{
  "n_experts": 256,
  "balance_loss": 0.000388,
  "balance_bias": true,
  "tie_word_embeddings": true,
  "init": "uniform",
  "init_std_o": 0.00467,
  "init_std_up": 0.0256,
  "init_out_by_depth": true,
  "optimizer": "muon_variant",
  "doc_mask": false
}
Below are experts of layer 9 (counted from 0) of a mixture-of-experts language model. Rows are named router (the router's row for the expert), gate (a neuron's input weights, with its number), up (a neuron's input weights, with its number) and show model dimensions 128-255. Each number is 500 + 40 x the weight over its row's rms, rounded and kept within 0 to 999. Numbers have three digits each.
After each expert's rows: "gets" lists some tokens that make up at least twice as much of what it gets as of all text. This comes from a sample of Wikipedia text that the model never trained on. Tokens count by the router's weight.

# expert 168
router:539487558501483513586503545501446465445434461530502553430520508528463521531520473451498449463486537535553460513480476509497474456444512492476439494511506515558502528479520443472561500551517512443499542571502561471466445434500523518518554398479470504449421478433577507477492468532449486479518572441520540452469564476513480601455453555541462428522532541484511486537464488467551435529537
gate0:541459505518520554564437546516549438467512421478500535469461479470464507627459453481494478526480536444566474483471525469485528513570503532426463447500520540539543490444478452493516504476490524433527523466553518568583491543517485544472486341478450450518482577468456515506461464476467514467500529530523472518487558461456455438468457461445495461582512473479489428532410458461508512477510
up0:453484481450497447457487545514457461495540485537550412540457508472560521502576551472485505517466517491464486529539475518495454451442509510572476489553522448503448521503424463486496488564531433488502505535491430468461465527401521516507503541556592537520609453513518510456508539598518525478533438483437436420566469438559513465484500499603489493512447518563531505472527527473557535464463
gate1:483492532519457526435600510491512418431526418524432525410530488511531493456557510511497506541480459460491463476462474520462445528502529466538559489544403527521432472517510514455501584502541500473526472515551503489546498527519450568502499528505519555505483502492522501510442574447514499426531570538496519549483535524532486549524493575454465497559539511489440472492484477515457503533511
up1:534564478521483512530491551581459615544526499543542457507495458491505451497499514556407505523467420524516468498517523420516490577522493523471416505521513439478532522459471464441498515482415438489420503493470448533473513468471487432503438457485398492522459477557462536497516509529466527538480442463567509527483498526502541417524579509492477516511546565560486542475514524567560524472548
gate2:512540459465569471493488497557509495543481525476519463467507493476485499482475497462470471481549586441484467502454507466474521512479495516482495469430522430535485539458517572561553524544466480508535459552598565444468539448474533572544505459537521500500529583454542516567499506517514578459549496499452489436510451510535482494553472459485551517491519470555524460443489524473479483473471
up2:478534489500530548548480493430460511497440558550471494508470546476473463509536512455517534505468500484469513546524526595509475566542495363492516444492456522526482412512513538493460500473435487473554479573429488514476515541506520553516504471596506527527404485453438499457431556482541494537491542525417491527508512436501496563502553459499428489568559535513530519585554531585479481474468
gate3:446498444451501518549521596456484504533454444533498498534457547493546511494457520500434469516498456527474408485476479510574406477479585537484495548429475544498572585530567449479528551472553486524506523474497513525524524434441533472493487488551458497451492514480483500533564495521565504451586452472541486422455482477468482535484539518474493467493533464560464523556468456486471503482573
up3:416531499545519501509455462516487538500401551517499504450525485539551446440493470457540514501527490479481516485559471511549471604468519511570490569516508457424444432521539580559515515480482438452562610512516472498481552472511441468506516512482458489527499446501500486483518487531473478551524451492512482521501460433510459445500505452439498586528483583550529510451546548459511451453511
gate4:523509382487520552493491548479450542508539459474448480459470503498527549552508512424477531458499436547528534524464478547501492532469477488456472512530476477438531471461453513528591482485424509447483507478498517514467519434480519555519448468434497508445479538550476495455537562435399482486447534491447464443505499499459452558525516544510484465607529578507480490523506481413557478471482
up4:502545516522496489521466479502488479514493472479485472505473476535592496542561493485516493499516436436466503473470576497468440520518501453498474424456494579541421452414488540459461535496594418516456514556509421469605502448441419459566520582564463547480482538501509527479509550557487577462547434515476527534470532453545541447549504522498538582523516524512514506469513483483472533526538
gate5:513483482538502493476502530494492492442509440480444455516482409533485445496563461475499481432521537490472463494443500512477460436581525473558520428452474505458538503449508444526564461456477475451499483554561548485514410494544544458571552481439531566452491441560468506408479465543431489460397436550502558520442521487533546500524492529462502521506458495509571489499452521510511498519477
up5:447526564535543513506532530530550434500497516496530545498505580520498512510438545521496503535505539492486470558555516492478584598485535529510465540554528525543503517530528519497516508485459509466459516508442519521536568541522479480472416472474505473580477475429567425556489575571550554482502456508481431483487509477493473504495489499448553473472510553492482481472579473463507534514513
gate6:514449521484467536516491530480504439440539542561488489544475526519486518598570540511480523493497479558459540474558495501515483498470573522479471547524431478481503485473493505545533455480512545435542601497571542502429446501533507530429559549492489480492573464540493464521476471493531449514480458419465512555522529482439445502477550474521488512590517435485477475483509535513436567486411
up6:464450494466444538472552507464491510517484449490452499511470448469537428516463491655535476587470509545511517544486487533553500431500504502422465478539486496528462505452549484501495471562475485521531492433534514503491476532422515473480502509476550528511529511508517455527532544508506485491488561488513464503510519604467461511423523538492412447491533496451496555480522459545537505490450
gate7:563465432478471564514546481467493508497528452543483494458488477520475512488553461531535523526528454446500465498528537525516381524475537423496578529454508467551481508444555512512493496532565497548542558519518534524459432410552521508544572554489559558466462424466508430526549537473429511450509552466531535525505544526496400515512527503470497546547533514473438546475516538507459471492518
up7:580553502467539477500497539551469476514458528447487499499431495483559511516560551449535611502488491484478522444525511505508481509537569516516456496509489510548498556523557506515446425463575544512516569484501546530539504483570523530473498513491484516514529508495444570479604531458465476419474514434544520540436479510494544523494497426566505546496465488470513507492593507506523595532444
gets: "ch", "er", "s", "ers", "al", "es"

# expert 191
router:505436525504539530474540503461467466452470549501496532496478484523500574547458476488460517501437588515511535507439516594479530536486473416469590572492465470508496520517541449505532482512535521499507534545460531462467458493508493488583466473499531435423409497477476529476433504504446454560562521510449559407446545470477488520489505479442518485540456537514434527498540455484534464459426
gate0:457536491553509500529521519518434541540523476479485481541487527526557560549512442521470458523501515540475444478477535534537508549557563523453552509515448383542515470516479540523584501512551489535587510452456493566521595491466514527427468499493491470398473529548506471452537496518471465507457520560424498529483491534440534496570490507485474512512376491525503565409487506518501516515467
up0:533553497412503540473566468517414544521499464534546547514488474482513507546540482505481538533513467526463485520539524482513570538458514487482555450493460526520441469513517513468531510484585448450467567528461479477503483492512470526418431459506542534538469528520459500571591585481516473536459493490473541571445541523485509536406492486566485451507545504492544465550563578456515506467474
gate1:458480498549541498544482471506493467478468520472516528438462472562451494470457464532485495459491459561536560540465531471425539493487504530571539521447500552533531569532427532473431508500507481510531441514441467568590452575491449521474566562519435440494503562530529525495508511562528468429512578567497553551542542524473499420464516500546450538465500470488482476490463484496539569498524
up1:494474499533563406449541461456535499569540484525494538376412535546447456507465500505466484557480456537483530572446541482425525505482456552637533483506449516569542487459448499519443488467517527526486497454512531554486497496534439524441484516508447459426482571510451473486548483528553526512476551528513537560449527601427518485562528461498492522612460466559551540503460526541537478543419
gate2:522458492388525475534563499453448503468532536433435468548511519553437530510470559476508509508499552518542525469509482540544527429519443532514574446501471506522576489451527563544446481559502490611521488477510450526519505574489499422568466490438464447515435480454494442551479401520550544494475548534431495494523522513493552523495475483519512484461458542548516451492511388469490503522550
up2:373563563496451529480511469529546527520547512538527555419536494420544396491523477517509501505517492421508504421472485477509523579517511482452490572451521495459452518461524535419527399539539546448451418492514546522444486467501545501479525558598497498487557537530569544431531529526479440474447436453574530567460529509560431533536535508546544481520468480480440505519499503477554481473481
gate3:553536480504535549513531480500512541596474472438525513482533521543443502558518508493472490499439567485450530579553505539514499509539413527510506503519498470481488481535531524467539535488514587583522472509529479502505469458566458551482477584418486499493504500501486357463548522534541449579544457510552467490495489505539556542509461515557540510551435583476467541518466548517491589504463
up3:545573549543526541445514488505466462483482477482474524478490505560522508509580424439486437474519551532429533473519499533506466506443507478473558516460527537495502429570547463464566500468563479505517526447493446470504424559586491549499565591556498470481490517495541543431514454500513485552531502493475525487513479509397558498472475504503482557553480450453489538527540517567480470472575
gate4:551433435479550487574480527436438555507545546401475523504518486489477572552398537493519519454524553504524483524560450438505354490568549506513499454521524452532470501498507509583546496538504504507488490448510479516517565420593517452466534479466525474437427572499439475518501543428467456512490513478502515556476545502454478461517540594432523520495483520561484501497495419571492502481493
up4:558475448464590505514519512461479501476536533472476476479498486517488486512432422530506466523435548469590497461519419481479407440532565490468536516502507469553468588489441510521508494514472464560450444499482458446521541428569501520509495552472542521480477521516440531509518523483485460480510410558551492552575507482440463445574542540408632545542535493479496513552507433614509478513392
gate5:505492548530492505604537419497506506471466441524489511492487476499526451443469511438513547444565485503485547463537551496541566547484490496516506551453491462490474440520542467521469511549504486553523494559508470555485391509420493562497490506495533512491455466478477534483535498518539431447510533548533548531510544494527541482525518531450494496498522535449541595467530477493519529490444
up5:470558486508442531508559528526495513535609462499563467500508524462554492556535528470472453547565511477597492416506484492477513484464457527494558495495531492467518514503505527487512502496441430446503519547476497463476475478492552484525469448484459553521502457534565484418465492444529482516508551502495525488486448468497505479496484517535440437577554437490475491442511497478552540469453
gate6:499439517560532491516561478481479525525591482411487434551473443438534530547420510414534541477533442524485566621521487599556458483467423506531580526527551520501482510468501465523572469472423455466530538548540469544515507469491556478469516547499491455479497475482515542480466520558453545537537545484534468470478522539450522539497482534480481511443544533568502558442548553529525431484525
up6:547460510541477489617464506525484568570512516475488450527503424498554491515471442467513522514447484466474491547501498593531499577476539512491561513567478538456472513547518511489552505496498498516503496558530532497482469463526487544488467468542491466461559494496453453466574553433456504467471559487546518481541496530493453449473506545411435506416494545545480479438492513482451425480440
gate7:522475527496543572519552506468505513498460533430528476499523563489495479529517460484481504515467460553472574492444515429582521575573462453489562530454408452504507462439438507543458505474489535472506521527471569503488471466508499458494434419498505554491525533466525569519484483540446551501524541501523464505546554553478449498424481478480511522530420513522454551472467527457493446461543
up7:454520528607463527494540545481501455469504488533565504502542441460491591500562508503495538498510491500479538514471465510489460389466473504438505497512500517527496497529551500539485516521536490528405510372494500380546492505493481464456467516442488518464513477442520506466541537463482504428430560459494532511476518460468489494490477515536525575523460437498481515467545522484454516520498
gets: "e", "it", "ing", "ed", "tion", "ation"

# expert 194
router:599538525523429533453507505445479432421486493516482613465518498495514523508495527514539492503510446551584397524476532558467465481481539477485495566438479455542551508546476419473490506537484513508459491455489495537484489510525507548466510466528484505416424458553540497451457491530465464523502495451506540491504542473455543551501462523457513485515562402505527443490491513460542490527494
gate0:464515474553463518505558473482456433461498574509544536483473498507446482531514540507534465522496505495517449504527505486516516519501527490417456562514531456511478477540549475561519512459499491461460546442419520596569535491495404550446480516518477540448485532509524477566435520493461512485517488512560494567453544475503488547462492566577540473550482381573502512484544492479463462470448
up0:518507482440471469444503476584514495530543542527521510498519528411543490573525534417430507472488467527420493548438465549460500517465441491548429518512478540454523511496523440432463460495499467540478548501523560563433412517488567614485546504567506480543475491515556510534483442495565493571500468503430546532500551524476480488503533490451485430571510453500503431522548527531551494494502
gate1:516517519475548544542543415478477532442516503473528470505521511481477451509527525564576504508500477471497548501540458413502499513461493561498499465412523443513428501509518575511538515489516478540500507487513447534469449467496524542532477467473495523564470493504530429487529478544414543481511551406479488454466553484548482458496486564525491471475565516517504481521488459488432556509481
up1:571458475572509542511538520517458408467469491491549485488441507438525456453532539512522491484491561512518533539455497509431498480457467528543524477532464486496489535529562524506477532486470496431495458555554491501449503532476461539536570480465541556568448422514547520511517522475438555500587545449456456475445491470497516518446536527459506522533494514579462540522431447538516541483484
gate2:517452476518453468533519453489495506500443412564534431571498554498462485509580490511479459499564476476453553572520419478539492420530541524441442483478543541441452495515478487440520457530510509453549443472466496490401454426514520529468572446521503595427515466538441462523553465477519518497504514486530529522527583477476424520510456479489459431520455499458530471425464530551478516521518
up2:522474556437490409503461447497442508528461453498575528517533500524507516517513442487504455496471485535439459500387593524504494477521539418479517459570519466487467494529489534483477500518475501450517488528540463463472577447488523531490474545521547515471466432452472475489505511537440531500478555461535556463535562543448467547470473579508491513479531473546583474426437505516508443430551
gate3:542506413515496474471555540533479454532562442496490488510484493391516571515531480520569523475553501501542505496366455417521534468534492534514457491516509474480423485486505487497562520476451507516548492489588470550413485532462503464483458483516552531501525533517526427512527547597521456520496544510459478487470476437526498484543475453512531467430466508524512441508408551522455499444555
up3:492479549490514438461566487526541491516530502537468578459546471418476492496506522569541494458508533515561571495439503448507512483481491567446515501481453531539470477493538520439589502489515508550496554481516458492486531505492479440508486446484522459449577469508456478578484506543542448504539425503424461504484503458435502456560528520507520484542536470532496507531512578473530483511452
gate4:548454498525462498469556479516489499422488511481460408495487505503500557535465614484505526547491503536500480480545513425495492445450495479522446526458490567496491525481466467493529552500461499515523517478486470505473547522508478458462556490423585491513514567439516485528531479532524518507571552521532502538553548471432435510472388478524546464483489431541507495512424506514553600457502
up4:430494477547539500495417577468503514523484476469495547444546454488460460450483428465605466497533504452467556491446496489520520531557546502475468450516512494520586482497488534489517469465518503532509534506459483478538508475556523478502434476556459467548510516515405594482470485465509576465466426524500471504550451500566529452482520505487522506517508483492495567469574541473385398519556
gate5:539545490494458482533490566549473520514460493429477521438498400486487514569529496537508472405496548534532493481542529581477460513460505463514458446462386559482542436450526499523519564594584507511515537541478520536470506536523520537547449542478429492470535536551518495488465508531456496446510486512470450504451430501497534413401457430486457498555476534544452475493491487500507459497502
up5:512446476492461478482565467505444479475507523518445540498520470497495470529492527478494516500536518532426471496466554555520540524477479579514481505509454503483433547543439514404482527600462499518528494547550486570513502569411474446532473507521559528496525476501457503507458462550518506476540505525493514518551492517519571500419503433510547414508507523485552430516577555508510557473513
gate6:515512564491490537521510522551528488485498473565478498437541513428565589504523546552493540443447544512416464488512446550529518519512465522535467471495427488448513568487450444447511477470539495440553433476445495482498490545461564451554496539497496531459512444476532441507490421509493437475447552576505524468502474517511482472426434481472465558555434528494480492505502502473535556509501
up6:517418493579542458420567431552464506495515448526457537525528441577464545492521539556553551536474494536495476502463521503482554495454528424506576517528508500503454498470497521464554461551509505503519537556529417519460480504491436499547519502526478479475467518498438521487455545453493592516562544466503546460525486457587425506439480517488484400473459643513566547524550498515433511475492
gate7:461492469549448517516481490493548479469482581478436485474466582491492553514433551512519510499491482528500454527440501471486516531555502513612468514482539486455472473473505473554500534513424484529506495496434493506572427531494501534489523471508492496439624521493524443519436497574508541535534533458535470494537408517495523537478457500575517524520501475435481460491536523465466557500494
up7:556484531468511530479461438495500505499452410518551560519496511450423514592477436449436448546463468515475522575480493485470475553472507506502483520511529504481575468530456528457494489485528497461472578527505517470501546472442396507572529534457461446471426458480503416410524522488455517511459466508464480540466507484452487474507499419431507481456483492527550492508479475498514558495468
gets: ".", "i", "ic", "al", "k", "a"

# expert 195
router:509461515491526535509512538462459515548513497455505524379561518464516538444485441508516572577455502530440453495516479506506566519567501518472521499559443496549556520552495558483493448537582439487508494523493495568447549438513483475453519490457500474505517502481463509529526448437526455475560508579471499491489436544452449535520440457476538597509430499467467501496562491515537511519511
gate0:534497493432454472494543415518423463498462500434415534510547503507465538543510495510510486567508538444463499459504537536509513442509522514540485504586487401553524483470520433488432595473504513473478528454540558473502478505443482518483468485529494439555465552511461465592565586472408544467529525485524512552516482499525524504480450460521530454503491492542521550480509549480436481450459
up0:428502443449462440448511458515507434542502455495519570574506470564487477538492552461471538506524578431567507479497512526565494459431449480508532509488507510541573448467531440568448559468468528469427482446508526545442512496476551473491496527539436463496470474533485509463509469527400486547492487439563487493484511551590495507503508496552504461556525452496520524496548566486476504460495
gate1:525534500532487449524538489553435552530563573466462468483489543515535432485548531437483483523482470500491603533514519481461533442529541506398522484488494421551518535570502511523388531522490479546495531475513506471494501523422481451572483506474514495454573405434463528448446529535524500551529548475470460569500505555491528503554519462503453508510442450544486478513483506488477493469516
up1:560487494431418511430510554435576492570475545485495534500515474503436462476540565552506531502516435449537473459547427486535447527420436483591523483524458561436493457469474485458533473529506557466476458520531486506516556527546473561457557532510524527506475511529557479499421502510522447466537419542521563447492494537484521458555514531494581467474547528474549510525532510441565546520427
gate2:485527557516480354557512520493493513409476516541520479548533525510487593510564546496458591517457473498400504519429547467559562495545513544485548486597462555459487509519553520423489512511536506507510494536519508601476491479462502513466444561493497548500510564407544556566491542528468468443502509506492501432463520475441514497382499483555488471530490541519502529513484531500508521426500
up2:506526441460506532427520439438492500512481464454505571497468512459457525479529524498509525497532552467522523515499496532439502529434497616514496494512531586579540513523483509516455473557518513496491424431529431520509508472485544482516567539516524451510438538609476534482564449545493506531501535513495556541525551476557489452546537497501502511463547511437522523513429512514442401474559
gate3:485516521550474503518475467546545500434484492466512464465457503536500521549549511546353443498572501505528467534483423561494511554496479513421460462533582530523460467514519459440522467547502579498486503485529520476544500466501499503422530560509512522457573477528589533464444501461466529510505521454445486537464534481497513428477498556501504433527485473570445498518483504481494526483509
up3:493497441475516493508450564524535596490581481487517512543549489466488510428534472573521573510536461469498515540534519481505505487553469504566508481499479522459548495500470483587455477458479477414454506464512431533536506494515538464566510524471457505503518484457434452484479478503475511531473543539576543490502410473482489488541509459497499476502525461471544551549568489504490446455550
gate4:526480499498485516502542472463462419523531441456516481464552556444515554502502470517504532440537512501496483583445498477521501494491510501554498540564521459515582440537541428511441534530478534473447477455447503536496617493563459532438539505506459531499498543469468506531425552443589537589535501466523531466485582430460481485468529550436461498508524506449481446479507537448474460496509
up4:487497451461495503499484538544517445482490514444468479558502518583507542589594542612495587436525515487467507559515473476484462489459491536503503507531529538563503563473534493481535541389537536433448531441571510503532530522534509495502476531468436567499495489478408521529463491544546480527490407429527492503479571525481508419464535479534489454536542519545574471493550481491517516544503
gate5:539539477537456500531440597521557486434467514442518502524473465494593504522477502493528512494522534470474486577437559528491531477539530451542446507495492526483463486487465498444545564539568424562541502575513507502485498549568535499515489480451489559519528499499480495528508531468544575502428545543525518481524488591495524492477430515523521468427510493546427511537467521489505503522499
up5:446526610442527552571576457462526532578525485456490521466537513451530526498482518554488490499530469506508489532525441509544458490437487500538549521495482501499514570525489466481412535517534506489517507554480590545541551547463523539490492523552484499496509496480498507504360456493486449482497461506487524475422517372515545533477528507563438511574496493452498503529547473458509497467588
gate6:394581428487463407528398450526518546450490493459522475543529515480449475504514442466462487528464508487464507494518488446573474573445478552489455445497516544532505423452514420532475484510541507586528558462495516553498446500430534501458540503518407534486446489476490431483481508490467483536519584565601500493515538480528459466471506511511487447508519517514480502418517518504532538584559
up6:468505526542489441485481510566591492526535457529506494532505513459479495492514526519465493511526465502498494486598494573460419518407510466484518530510478556487490539533532486433544540489468559451513501465573551477453465495471517514438558468570482494466489414485558450587494568480444530498530557450514480479548563463557417496457492472504502524514512496593488516472502448497541553539559
gate7:539603536524523468542489416444559546433512497489485453451512566498488519461480558444493577639508479560501554555465454471441506509464527565488515519523449547556520489508570525464396469566474500491503474451441424535510548491519468480538459574506553481508466518440502558508569464426499543478507487546496493571484467443501470505418511515559462500467566476475529470501486520427498464517451
up7:481510520545487485504459461525565464467472554478485558436513503457478504483530536501491584530492450457512509504484484521448511464486465593506501501556408583509526539470609535502458458589502575465486491485547492521480501403553502565494543550484538464499451559512489561503583465406530498521437487505468488534559519466530539508434495469449501499480568411501532469470550492422561489542469
gets: "the ", "The ", "this ", "This ", "these ", "its "

# expert 225
router:529481523536560553512522481519503447488475454476493494582467483495527477591507540553465498483483469495446480469424434508402445513459413486464473520488557547523490508449579525499433555534505476560542528524558464479441555508493537453505505520457455549541518563541511579461482478524429480515477575493526512500471468496480549498485389512465544487455532485485513466532438559459482536557487
gate0:513426403474564546500450507462480508502529554454529536513499569519544475493557460558514539464460529468520496486514531484556456505518557514536495429497539473455469493562561456488509509439512417561403463464495490495517507517498529567514525479558527490441537431520491503475466493463428551471477494488401514471454466452533518482542535533411468426495457466518494531464513504597486481560495
up0:545501524510441570464555529546498538469462480443515498527485440537482549522516515475423495455538538529486481483505528584465509470466557506521524414449469543480501463466439539553565466513522534513568558532464510478513517499512478580496550404453447564443442490424470582483545554495559502524560463422486485521549484532491436474523456477507549498519513523478539398466465456481512564478470
gate1:478523582485558565517480560522548438462514463481474465515480443485463479512531534526457465508463488499497539485515506459517497509490504481502527445424512536483487498499564477543523510437451528493525549423459493521515590589438460517557532485443462446494460473447440560504498456478531534468498531512527475507592460442504524484504460540496576422584531443513584498458453557481499489492495
up1:610567554471494599576435491407499539543492481480517454473446522482499489460419547521444580542433437533521490495532502450508499513496578575491510460521565490511530518498435493446526483448566489457480530493566497499409517539477468558523442560519486527459525459473539477420510455494471479500487472558485551498467516399458540488531572471458505475592511488565514436480529515504544514533482
gate2:456477455460527528544453497493489514499520395532438556493577479448423557589494509454459458428513538554477516541479449463543497536473448598514530411500457559547491512505558515428524523509451531490552459519521532501475565475543460520552484516525530491514506584529479533534466427505494539505482558557462531478542478466417475440490466546496532491454513536613526555528475499464566557456414
up2:568487578412507477466496515528488512466556529508490435491525525426490522467524513519489549532464490530411534502471500530498533530519516501475560498544471509486460577522542483453497541528456506496557531494454509435444579517499496591531576441556479500486510522472482494588458431494516518586470561537546476566495447555508522489471444468574534518472429413459497485489489557498481443440573
gate3:517496549495498550420458365484499476497490526493508530519461594478471519514480539393550467497489521510509524513444526592520515579580470527513572521570443550446593413451516483536488480497513510569532544509522508479506564540458544474503482570525471507529473461487555518452495539509480581462487528498573484499518456536486552511487460439490502543537491535518457473523496518516412528506588
up3:467500536517570549476440484571539541508581519458507490483458517437508504452511498455493512500422559502521538506512471521549469456574457508541487538509539464452474432483554464555572532502538514498502428448504447544418532536470456481569493499489466436540507431516543471504549498535548465523490548557482478485507498480521559460490503473487537494562503526499432523448509458489495476556570
gate4:464544450500497416517496495513524544566477506538479529457513472497479439518480440502492487558488505431519523500491528541497527584488447540457536499511490516454452518494512560469618469455518521509559554589476496496489506510489587477511447474470429536533483536516481571537453558492431559477525489450665423530535590503529492520533566493498541503575468411468508519526537551518465498494499
up4:501482565478509552469391540512484502458573529453527415517476536485502518459548529535526474455539457539487519495563445470508526574526550467501466488482506421481510512535479419515436441546514497458440474515538551426553493505513430552496502486568546398511493458487553450563537475473521513516509509520381558463462441459427541478500499516477506432502518499525458492500525550444588465481592
gate5:488535515501506435539524474505480522493447525416479539532552501619505510453594457547492530510514451488502518474538479610536503504469526462507540566439547531504480517553573536512512509511515437496545489488504563521460459466518536501554497544532585545631455531532527585527548457511511493484513469492482493509498470544567508513484558536510567492549460542499457452469515455569502497487494
up5:512450451500522450471521521530474434526545500476548392477467478439545464520501578522518514536502561574603499517513479536569503527539522500480536460543420554487530538472509456503507501499446489545498477450450570431548511494446503515483522472480440512423469492503517467530479504471508528502511468526498476501489504585449537469516437451411429518472463539508463487450495571555482486505516
gate6:479476526495532496486525495525520446529439504523476539499521491425509561492565386560491472476532579484542448513551423517478530535449599458469406476546487491508435480557511514516582478522535538449489488531479456491499532497537505408517563478520477392469489506561521453497438482510479493529503469436522499559571547525579543487497508478465572514557496495509560557530559482469549436475503
up6:544494500524535493448504505451473505477494528503464451546427469540528490482511490469545477552553487461513482506482551418491451492454480475529540502490524504437536534498520518556462507566546535537487477529434538501512557484557452464519463547379573467507503532441486501476434495474444406430496510498536477475468562527525477525556502528502449546501515592485486501410496489483480552483494
gate7:469519554460482491463494486540480561501499508449467419510548519527535482484504469398508492507535532442543462499568466539536521478517444558577504464517505471572511494534531451466564509517468457592532466527499503507420512495580543573483551520554512522507497530526479554463476496488520523442458505528553502432524456405479538423551567545501515494477519387537409481480452420488547569476575
up7:481494461516491518412475485494525519426512544461518489444488545515474485495463516482381481563490526572484468557540482562521502502464494508525457467517520492491503481441531432504555518608555433472426458535459508456406493532520543516475522548468458610425529496509459526472525470521585470505501573460500510448470447425486534420575535470519498432485470449541529500475489486536492527503525
gets: "i", "ti", "ri", "di", "li", "si"

# expert 137
router:565548484502441517456510522449514457434481517435564509523449439508523547605474461399443466562573530557488536436437571453498452506470570466452531482536474547518523526498530522514537453535558414498463447524504556473537456478509484513470483485539527475444423514464492513448495460571461573550467442520495549505504481498434479510504477472523428445442487454511472487506486449503460514498547
gate0:495405451494474576563526457492543547497496534576440533552515449499516494502525494568518428526494495371517561496480494468545444512456545435488435472513510546469503482500483498485499460533560453397500469441461464523424505517495474530528519492512472413430457495509521519498522552534516498530486580444580540573462572556481526509546476510505521468491517547544476562457500519497458437450552
up0:493470559510491532519520445439498490498469527570456518570453495560391503451455403555471535499484497477512533457499557439470521452513531470603454567536472557485496498535498506436523468494500497459481509498494505557503531505503532552560529425523437503436540493500508539506495548500518570546503475421469525508548500572497502485509487513553531411521508550501498480423492497495447443466445
gate1:494419490445514522501523497497552511504540537491630498474483485531463540519454555504432467511518570476554489526555445500519479531505560589439530461533512494492494623455495516484463474424515505480477574506544489532548512517505534471439538536534488546499495503498509517546516471597522545530574508521546501491538446557536431520439518591486454481441491511469463521508460414495508519503494
up1:456586526452508476471483477582462514560421477503516531495518512438547492511498511579551517489529514505488516534498502493551450480521546504484542496561531532415567475561501514545535515585524511481520482534535477489555494511495469489528488463565592477525492462485478502435502501460490493550482504520423536559481529466463516524449506513518496529542555513496585509491503517487501487494550
gate2:550516492545482558554537531512561457483556515564476505464481440452503544481536516455501435497449476477498485505523530538509429519402428478472498519538407497514463539459547535473538392458458482487432526565428445530471489509502498537422452473530512473479416518475510583607527507475478494495475435536495551501532492576432495522456513459465527508539537494565508550531421511486529483477580
up2:515482506534482455464458571495451486507573522565487469481520544525487466483476489524505485509476502450500504466574460464510486480529480512592472452444533509542472486498562477548540454491454500495545568482520604404574454487464431518464521483530509498452492512477534448447501458493488507438426530507510510475537512484466406539443497475543459549532499454575458494505456486524475465562553
gate3:549481519524543448444515539407468489501511505565526451522495524478482517517507485523520550504523485542521519497560542479523481484533452501546540511546447482451501478620521553485587523455455596498421514518479546473498536513509453537524458399514471499497544505493482541473447489477489555506532491534457560471517493511486480525546495433508492454467488494568472516530499500507532536505489
up3:587500439544497445508458483584508517480460462519470545521515379523521520507495526470536453436470488486455487486414450527504586473479496533451462586472453610498445490520538492486469538511543470479605475513466510524465451566445528512519474524532509509552493511533510468504523489507564553577501478443502442556518514478510493490462506500469474482536514518413469465483502549512497471533520
gate4:545541531443450545541570477555559559470465497545460499517506473602489493464516503475489475504484501566438528463500480484478476484511508549510565426414509456473491461573533513458450451508516495547439506552501487501506466597490479427481485524551492441514519506450602490497535527477510497429496400548493448455569521553488503515462501517537463527457521489477513440469516486506502424545555
up4:434524516509497428452542477505543435446482513478488554503507521546473462546549513471426541515521476536469409571446515468457591490618476522472446549516468431455470506534461541512488508532445476491468546494486400512496542576512505496576498444491461489512411468440534508461532529520536498511567507568560546413501579541569509526532470548496479518455514527563448498504507442557491484492480
gate5:493595487493483541500490560526497488422516456476475413539563482448487567500532531470569499452523450522532567486506445537454463492430558547506537488546457557496441462517465470517532466459545425493517492511555564536482496458505514453423439525529446445471459497527551522424535441515499431458508500482515515546508511503486546513472495423447539515484509500472430533515467465516440521508502
up5:458473502546534515501489542508513585487516556454437469497541613467568465495490545504507522523557456538515534507578498572555565534528537536540485485490483490527529519515465497555472524548483495450573477489484483445499471504558444464565494500446472478444427563469489517490556590549499525487451477470530397484506537478523504473483521501480427469490473540458463510519527490514506486510548
gate6:551472468580476519445564484421570510533481447469583458495542505548517543497476440453423501444474474540545547453496475498551554429592549520510517445567476542552439539480541501458490533501451501518508481508487465493487485426549528558500554560549542572510473518475521505527536464463500523579482467537496471448460449540451443494490460466515508511579455426426517485556467539480532526549508
up6:506493436556471473500470437574505441466557548525479567514505450458561453545468517479476467525462457480515477519502482478498491538477479450444536568468549524474516475498494532555511482546478455507503532488563517511501509571470522512437506519554463526519588477483506492457468531513457517509521518501622452501555462495567468485522559458516486524451483490553468507473472567493507553471499
gate7:434479597493503509497517508486508474527446537479517432461514486550410525551473517479513473515519558456449469504478545486485364500459424553422546453514449486416499479413555500489437519571487502438492526518493582517558546462525461485440473449529502523553508517469500528525542428500516533450484527487485510486502494448460526483596452555504554556496482553467497475433506434486523468465527
up7:452563486533557470508516464477572495498613524614439446411467478503535471483546486524533479422494515453513460511566410485509473497477528446552472519481558505533528535557495512471543488441468448521414485491392452538438528466558503510552464502494514514524466508470540509543433410545462417509500477491497502514487522439511534521506485515521473445475456564481512476587471513528552557527510
gets: "es", "s", "ers", "ing", "ed", "."